Weights of a small mixture-of-experts language model, trained from scratch on English Wikipedia.
Size: 14 layers, vocabulary 2048, 27.3M parameters.
Training: a variant of Adam for the experts, 307M tokens.
Below are experts of layer 5 (counted from 0) of a mixture-of-experts language model. Rows are named router (the router's row for the expert) and show model dimensions 0-255. Each number is 128 + 32 x the weight over its row's rms, rounded and kept within 0 to 255. Numbers have three digits each.
After each expert's rows: "gets" lists some tokens that make up at least twice as much of what it gets as of all text. This comes from a sample of Wikipedia text that the model never trained on. Tokens count by the router's weight.

# expert 57
router:114129132180162153118089120123138120144117161107153105015118112119142111137117057141139102165128127181140126141128133116131148094157142155103124104123132133124036127124164153123088097117113151103157135129152154169165158118247122118078126099233174074163126135126145026151125105136128101125115144130189141165127120075129125126105131129111139126144097131057132134133116133106090137131137103178176145116012122153127125187128147076099096121112148190131086244207102150112135129092171146155114111101132122082144160156154147121074129127142111132156132128088128115136136110128098099130152135134087087114113139110098161124113110129125050098145144155132126161054148084104152126128118143106143174132140140132008182072082106133093122129183113125145135115152112120117118080134154107
gets: " after", " and", " with", " team", "After", " she"

# expert 59
router:091160126126142086150117117160158000143150121095133129076108130115130145121047084120096125142131109072152106089155089200125125123139187131094117095123084146094142114149199118159150134138165143096096153123094116142255113101162139121106114120159144138135127122137066083155101111133146099123161107170069111140103149119146152133106158160120151133152144120113108138084052132109137155109089255002103150116159100169158103181131140100145148121120076227119108094051157112137121123119118118137120125137150086110128133146139140133099130079122142120161114118148119138136162130192126152179142098111108142130160102117114108149093108118163084136157128152095116128191140154141155061131070111129134201096130141129115174081170128103124111123129131131149145139169136091141110150132170143
gets: " the", " The", " he", "The", " his", " He"

# expert 17
router:122126156255161133108122147090128107141144144095124202055089123197125152141188098115092127187155127197114110132107153109085107101182110083107128093112110118100113086137094098130120144131142106148133106137081131066054204100115110101143129140029120141156141147132120135126201096113130145138109126133136122138137126145058139119136172100126144120139139126123121133136121071119128126114126209193116111124197104152124112128075152114140117146103116086145121155100130110067146123144029110148112091119094139101156165109157136137084124127122123009129116147124093113140128128104088100132160095121140108127155107096141138203113163155145083141159162147140133121107180000102146105122153145142093164092123110124110158136098132118127102100166133099139137121158128136115085125126102115
gets: " that", " which", " who", " state", ".", " she"

# expert 12
router:170174128207135172153131105129185148112180159104155163022093132152144172122063089122194103168106162166113111100118110119118139112124138101135120102161122132139121032119141101130159094146089077089112138104087122130169142098108167103104145138128135135154153135143227150126234137166121124136120114135104133140139158143106112110118113149127135103122126135030102141142096079149112116156126142176115143135091144128121159143109142102113139133090104193131129008064155182168102137107102145125153079110148122107141130133124140139116121138090174000123093089154138114149140124141126133122160129118124120163140112087109103030139096103107108100137066152121145149162163182150126118106190075096086139118121125129099127115143134118148152119064128142134150137207150133129121127138100144
gets: " (", " re", "-", "ent", "der", " sub"

# expert 53
router:131116120109134139140132068188143131136135161166094000000157108141160153140147118177220136146160163130131124133117075172147126135137015173132153120120132111145196123122125090121200108186127109070115131131157109138045097143148143129154095150160106124159131133138150108120156105193119120066136119114108147114143137108154081090115143170127131138139130128118156132110168106133142145122147086018119140127112116118149111136104153108159112104093106089155092055183163111228129102132147100121133152120117141149193138133116117143136119107104129110099113104116118072113133085100141144131127078146127116127155113094138132125108095122170058124158065136148131113142135157103151132132099167145110196119140145097134151075041136150131131152113134140189134115122145129114137153117112112
gets: "\n", " a", ".", "ta", "ations", "ship"

# expert 26
router:222174143179130182159137119157143174122153125088153093101127132132108145133207125118222133105117117135126097138122089137109115141127109075115176110115142104103144169064084122118179119120126047150076138135147126152089116155086114108089133123090171088159120140108080069094201106187105125127167158101113151101110113159178096120140165156136127140135132149077085121105081034116095130136120080065157141167066128175122110134040104140082077150116131119134134141168124128127125106138084197156159064138116121089151122105148090139081110086091182038164091143140110101144121151122112131138095123157132138188107129126133158064151126169097063139104094148117136176123110109117124064088187108071152126107136141133040122098174129144154123118093122098105110128150114108128153104123113125
gets: ".", " 0", "an", " and", "a", "A"

# expert 44
router:149151173255097130160131170144126163175124119086135152025118127136132167107061094157068098123148109143098113102165111130088126144117028122128142099150165132126191148122132126150139126131166108116140118138120147109129105117121124139149094116201124100125117113155123134119159118150127123131132150151169169140152128133072116107113138164127110124162093113166134115123147048135094142173152106065213128134052139125115140141129123121126128120094099089135152131111118143046132111148143120129108135097134130133102120135133135179039141145146127008165126116133159162108113131167139135137144117148102119145134110020154127168095144125134184139144137140093123161255157102151122106123196099129109132081127131128144131150164115113117101133128165115134127110118090138108132119162119084
gets: ";", "n", "on", " a", ")", "'"

# expert 48
router:181137112128162114145116148127136232135141129133104116000144114112120136142134125106134124160116136095097120112095135138096120147152109090092131137127106120118140135131166088135100134150142137135117156154111114138172141112069143125144093114125153147152118138120090084152182146130106140121142127111158149160138123132055122127132139129154109126147117127125118117109113204104115178139113158211167123137173128103112125119141127121119103140107125130138141222078137150129115118102170130144108094128111110107133166156162139128220130134104100076126146103151096110125131106068145149121124132149092099112144120141140130160124133184109141120113153156133099125099180021133119172125184124135127147148133145142137130118086125146120116091111124118172120123154144148105128118127128135
gets: "s", ".", "|", "es", " of", "er"

# expert 52
router:140109109152172174160111063159128123102160118112163099117149148137141136249165117150137098098137128159140130115115113108130131142095109172111113103176098134105198151120109079115122129161135156145174148141139120117089142135060128088120116129162100141113186155116137122133142127163074161127107138086174168184089127127111082126096109160126145124128125137141121117142167000110142105148131135118162120123058105145158138113125203151135159095122136148144115031155107092070120133099062145165069139142125094120101146162143102088000139124107188095167105147111144143139161108110147130153177129118112092127138107039150134114137121125105073137164156171130112179103102161104154092114168132138100173103174097140126166130103132106085150083151100117095165120132100070123109139090134079
gets: " ", "==", "us", " di", "com", " sp"

# expert 3
router:130145109164116255117127081145161159136087120128134106102145148128125170179165098151185120146115155104118124181091136098126112096145150097139121137161140150136254159122104098184102122137109146130145130153130099138096122151046128086156145147149116111144134120137122141124095133170121106157097118089118155082126150138097119098115125121095090103119121116136126094119136027150161128154109110177109130145105135143108135118132124144133143112132120065158099081100132116150127112146080146114084103113156053111146155141167150109208000158118092125138166125133100162157121083111106152118120144124145124147163136120125162092146136154116227139138152146115109099112162000105125144146136149111139139130114147158177137170000103114142134154183109156125129127112104126122128150154107148
gets: "S", "C", "E", "t", "ation", "ol"

# expert 15
router:095117154171148118129122099098146006111153135086113107000137116164147156106118088135175121150120109118148137135109068174121100093149255030116131122127107158122149101124116106124136121130128171118110138142118122186148153081203133117184115094192137106121148127115136184148166099152128139145168116113098141108107141146085100114103135122148112124116109136092114111122127098126132099107136206131077134128087140168121114108150175138111120142134163117117107159136133154155125140118130124110165141115121099132164129183116098168255122105137138115128131096126104088129145129154127192103118109142086117107158120163139112031108119144163066143147135118144139136077132085131128207105193174124129110142142129161146133115125114104131114117126123139130131113126122101139115095116138118
gets: ".", " the", " A", " I", " K", " F"

# expert 29
router:180138115181095115107120099127198080095148160114127159070161146131142190163178161141206111138117174255132113140110088109171121123133162132131122137098106147138171093125111143170105134145116100131130145126119119131144133118000161157063110144235159132153118131119125107151241138088105124135109164144100087083145130133131117082120138137143097103141124050072146099114089082173147110148092140169101140133101137124146163129125115133130131089156115153095116090104137153142118130120150116138169100079097093147126166153185118152115118123133153009146153129157159117172150149118118125115136126121116158188159127109102125196131163110105152124100078156144116104139119121093126144136114146118112084127133130114085118119059129117149123132106115130087147151144125120132129137109116159
gets: " be", "re", "ce", " Bo", "le", "er"

# expert 42
router:176157151055163157115131090155111255137134128111115110006138115112103137139127134142194107159141142118133109132195125142127102111154033201156134136109157147160156143167113122143201104160163108094096130136133118203202085116111152148110115091128159139104086131130139131139106118183110130045168135157155149134128116115105106136129126155147140121145112130145082127093104166130123100173142167139143145147231112136107141101113165140160134133126205189111111193090155099220121109133101140130128102143107121103142110108152114094150151139078078175130124100159140129148155095097153146133125152159190107144090092149114141118120138123114181144111128143122106163018095081133143104135117114134142130145120158149065144103097112127129114091098164103134138123117080127109114106106157112
gets: " |", "-", "|", " B", " G", "L"

# expert 20
router:112144122169107126149104123156123161095091101147125077158124145117140166132120107167166134152109126186172107097147132129132106120142204133130130142133116157112134103139139117125160137150163096125155117124134096146255126120255141121124139102134127151143142131143228081117102130121065083122118131124086145156116135109125140119149139144133149108132101130176101145114124055120136078148094050211127122132117129148171149136124146138139125124147131255134105044128154109248131150136088121124142144093140115121140140124105115089097128141120104084156130108158117146121137127175125111135152139116013099139155119088116126158148125117136176123127113159116140135151180206131148124170097086153133122121132117135108143108138152125138134095135135118117165109148144098137108126221156157
gets: " S", ",", " |", "s", " was", " C"

# expert 24
router:078132091142111128149106159125162255160061139136125149130127097059131107152123152144192157219129136165150115100140114106102119117123162183113104115101168144117090118107139151115163143180154037155094122127105105183167140134145116145119114091123124128119168126166088154112171125057083129110149106202165156124084128090159094076159112131148134149166100142182128091102096116128129157145103126114122143151091126125102155129106139108137117087150124216150139068120179131122138081148081157120108091138096157118172133112132097143068122135146127152139119118116143108149154118191107112142106108167174139159139170047158149158119188142161228159145147134124145141143125150141118164159040110105120097116152107128098116129117117100126111104137122100144146103131112118092127148161103132
gets: ",", " and", ")", "),", " =", " V"

# expert 43
router:179169144158099132141123018107121178123167104078152096113159142142111153133079086175218113136160153174115148074115098098101133120121146100126132119174099148151118172121156112106159129193139096129157128171161107133165107141133119099137143125038126123124085139122121121130240117111158097099145169179089102126118143134079122091149104106152080126148153132059101152104084000079146142133103101036132155177130139122114144144123118109161145105143126216132071170157120100153101113093112141108131117132152126140126155107143082136018117092097188098114105130121084106119103110078100120134179149159182136169114115207122146156106151112150092145162151145107118119107166124103128100161125114117149163127125153141149148121089125121157110106124111148152122165136149142091142099121146146
gets: "y", " United", "ies", "j", "Y", "ities"

# expert 47
router:155164156103093100189135099148161161152122123148145169027127136117159134132119126138237136255122105166142133081127170109110131103144072103097132139138115095128103040124103138114149081124163097124133134150156122177082171100000140080101111128164126053130134127135108163104222126154168132093123139101061175101132157147105128139129154128150153128151097121139148122125156080160142158173112128165122124111087110140170109101155201137140123139135128092132090120115148107169097127115117116124116143092136164137091144163147106104150043146118193087153144136149155109145129095111141140122136103114105143138127150079139127173098142157109134139135077152157125130163166165155099138152109131126120123113126127120070114155058125115103108117138176140161110123151112128148132097070107135
gets: "s", " a", "o", " A", "e", "ro"

# expert 22
router:037132110107115123116102159114103178205140084109116080030140108111147176131145105142112109243129155166125135108130114191127126107166000057152141164084146117119224094110095089108142109136153113139114112125135108118098101122231152125122135138167141119112108150139155163107141120152125129105169163120248130150141135122081138091117126100151144109148138127119110145093185000141105104124100093154104146119079118154129147128155144086159153118138161070159121093088109147122116113097089137114126119110125118126142116110145139125108124125097131048147124114209138104134115093082137166151116117116117134142123144031115161098131123137156173121124090120103150133136149123109141119110168141137106130123125131148117106105139116128096146125088125082132105110141147110107103126121133096
gets: "\n", ".", "-", " also", " S", ")."

# expert 62
router:105117145255116140142124152134156255143132151135105084088123106123123161162077121129140116069099161172109124144143130125138137123120150051079107126109139130153066129070120161178122119098143094134130132132124126153072181095161148129115120132134161137123132153149064098117159152139100100142141112131067126128141147140224139141108125162115139146136115117024111098146160115126144127133114097144169141123087124136145166097028114094126095091089136129109154020098135166119087137115070126130125123107143145132141169130101148137179111087129065019104096141125110102133187134062094079127192107168149142126154144100118143104145097113128091119114110120122125132231169119154141069130120120120113111146131147124071144150129092114139111094148132158130122106129119137106135135081109154
gets: " in", "town", " village", "house", "ance", "line"

# expert 1
router:153142129230170098121119155112156248120146073152161177088128121104155123126247113106181139157127148063176144145119075108181101123132079123142145125100152142093063151109144171121146135152104160117111114116105115141162133122233160119133098101117178107103090123148140159116046103099094130114099110145184139133108145143133079142162148117103128120119095156163114112133122147164088086147105157171091144169031136171134163105100092154166109140139111099136121106152155126076120115130121138112166128108100126127142117119096126156216097102118094143130161106109114094098160184103108188139158140181074112110143150169160153084150162131107088117136105099108125127224142093157148217111175121133117139090155126097179176103104131117148139162110115129161126088143075135114112101143136120
gets: " in", "ed", ",", "-", " of", "ing"

# expert 14
router:143116122151119129131103125130170065199123156145134126080110128145118141080093173110125097231130138107122117055155154113078110120142098134106140144130150184158087124103135101135181152121128152105106131148143124144101139112079154145098127108080127102134159109140104085156130152147139099143192094139044146128085138113069123072105141117135149148143102155092111124078116159122119099111130082114077126122000130131178123129131159089122133107077196173133128085190157103126086109130029121119142134120140121118137166156175136080154086152118133096109108105072096146136150092110117173145168106168181154177098139066117122146092157176147129106110124133104132113213167134137137114128049111140131158110171108132087124129103140151128106136131255138168198112124122134153117142167133095
gets: " T", " c", " D", " L", " m", " W"

# expert 37
router:019152138071163133110142128188148212102150133130126188132124147123072114112059145137156148122106108221163095097138152133101122132147150159101148044135119123128179136081111111113109145137144148119138102133131140130131130136214116096113126125145160133142148131116049118165175132134120109132136141127113117123103095128120115097117109128112154135117121107155108143077096000102130088138112168135127137123039108101115119091157131102124111133125182217144123108000178127236144102119041139140114115101137111124169139120138133152193099136124131095180139141125134092140127112143105113127117088149152089170123111080130128159122094131159103111132108094108111159171126127126146104140107126098141137125148168123135138147117119141077133143136119133156146109114112105094132111148127097
gets: ",", " O", ")", "|", " U", " I"

# expert 30
router:131133141195127178130134023196158131109121151128139176126129134136140135122105125111188106120130131046129139081117137111152109135109084130091144140136131152173151144137110151125132129104107157128148156166092146116181123160141168112137111151129120112129114130113151137141245126087118102132135128110136127142130115097066127110121111086108150092150118133090132116135143086130160150114111152087094114148121108115141153123107144140141128140112113209116143174126132113113130131128080114153129159128103153109141121147118132120125000134156081100074145152099113152127088109148117102132099124129117111119097098129121141103160138143144146126123146120116137146128117165135132156102083167141117104142144170159133144137055094143112121106096141151131133107092112128095125104188098108
gets: "s", "ic", "y", " pro", "e", " New"